python train.py --n_experts=80 --d_expert=32 --normalize_top_k=true --routed_scale=1.0 --balance_loss=0.0165 --router_z_loss=0.001 --init_std_router=0.0138 --lr_router=0.00124 --norm="rmsnorm" --norm_eps=1e-06 --lr=0.00695 --batch_tokens=[32768, 65536, 98304]
Below are experts of layer 7 (counted from 0) of a mixture-of-experts language model. Rows are named router (the router's row for the expert) and show model dimensions 288-335. Each number is 128 + 24 x the weight over its row's rms, rounded and kept within 0 to 255. Numbers have three digits each.
After each expert's rows: "comes before" lists some tokens at least twice as common just after its tokens as in all text. This comes from a sample of Wikipedia text that the model never trained on. Tokens count by the router's weight.

# expert 11
router:149161104114099112139117082159095077165125114139159110140119156137165127135089115150137124129118109105155128106150163116105110148113139096149126
comes before: " the", " a", " to", " of", " been", " in"

# expert 79
router:113128131115123101156122106163096114152116137144137108130149113186091086131130112130094082127101117094161101103147101121112120114119149122155128
comes before: ",", " |", "\n", " City", " State", ".\n\n"

# expert 25
router:174148156120135090145119139107131120064108115136110120143144133131122134116150149148109118119127125115151129112156123116119121150127145126152128
comes before: " of", " in", " to", " for", " was", " that"

# expert 9
router:133115173104058115144128117121150100097157158142152119134118172143126174142122142146076157137103099103142130102152176096092138134136152065142116
comes before: ",", " (", "\n", " –", "er", "son"

# expert 38
router:145120107099113134166118144143106131137067119144102119131098128126136165094116120148122115119097114099163130118157133130118094151126140145138135
comes before: " ", "0", "1", "2", "3", "4"

# expert 57
router:164126179117113116146120127109118116092105152132155107146153131150063091163115116142095154098110113116145170104142163114097120129135142137144138
comes before: " ", "|", " %", " •", " Total", " Website"

# expert 52
router:126115148104089071138117106152151096119135160157162103115094134133116129169107137131134118113071099109146101115141202103119127119124145100155139
comes before: "|", " ", "-", " Preceded", " his", " Total"

# expert 66
router:150116164110151127150112117070156109115114167146119128150127121163140131103114124135139119122153114102139071118130156111122114132159142130140084
comes before: " |", " of", "0", ";", " for", "/"

# expert 48
router:080093155111119098148124129142143113085145130129129102129136138152152126160123128138103141126090117115145157125147087103125136151130131102145106
comes before: " The", "==", " In", " He", "The", " It"

# expert 63
router:094122135100064093155125106145124086171125154145113117150123126119166157100113130129117107139132102122146124100121088090114123137106145089156128
comes before: " of", ":", " in", "\n", "|", " and"

# expert 76
router:147132131123109109160136129123154139108135140144159127151146135161144164154135116149102131105132102115147132148123083135109115123174143089139147
comes before: " ", "00", " UTC", " \"", " The", " Animalia"

# expert 6
router:144155127113150129169113124106159101084095142143072112149113106134172119123114108145089131128108105112152091123139136119107107129110137100148106
comes before: " by", " the", " to", " in", " a", " from"

# expert 27
router:165167116131127087130121096107123116107109131142119125139090127144151091111123144135087090117110103110147133101160080109112137135112153147140117
comes before: ",", " of", ".", ")", " to", ".\n\n"

# expert 7
router:158134080104153120165109146148100121124149114145082126138097131147128097115126111128115157118093124114142123111150132109113117138097132120156119
comes before: " the", " by", " in", " a", " on", " his"

# expert 8
router:123150100113136102138107137241130105108133121142103106137120135175116141129143117161107126116117099118139141107136102112131109133125147125153130
comes before: " the", ":", " a", " by", " his", " an"

# expert 22
router:178175146116132095138130148139108108101111162144152109166117144137097084128123113158080136134113100117145129110135118099112133118120151130158102
comes before: " of", ",", " and", "-", " was", " for"

# expert 68
router:118130160106097124146138132131132110145102114143142118137144107164133117133147125144109108133118122112139111115158187117129105123121149112140093
comes before: " ", " .", " —", " Croat", " −", " Ret"

# expert 73
router:160147078083111141139113132160120103147086142141207099150126146131132111158151105125088106135074115121154103107118165091121109132161141114140135
comes before: " a", " the", " to", " also", " be", " not"

# expert 26
router:156140152113091066161120176131114113106111145138151110138137137136122122101148099155092142114092129115129136105144139107119143118159144071156102
comes before: "0", "8", "9", "4", "7", "6"

# expert 75
router:123178143104100111149111091151087098186116123155140120151123105118141141192140107132126096129107101108143123114134129121109129139123144124147117
comes before: ",", " in", " of", ".\n\n", " is", " was"

# expert 31
router:139053145091149113155123157131106118068099142133140098163113105154167112085093122141118153142131120101151163106144139110116124129171152103151111
comes before: " the", " that", " to", " a", " it", " his"

# expert 39
router:181087107120076122151136096123144128074108167134139115142130152132094084087118120127069100078094110112143140104155151108086114131122147149142161
comes before: " |", ".", "%", ";", " |\n", " km"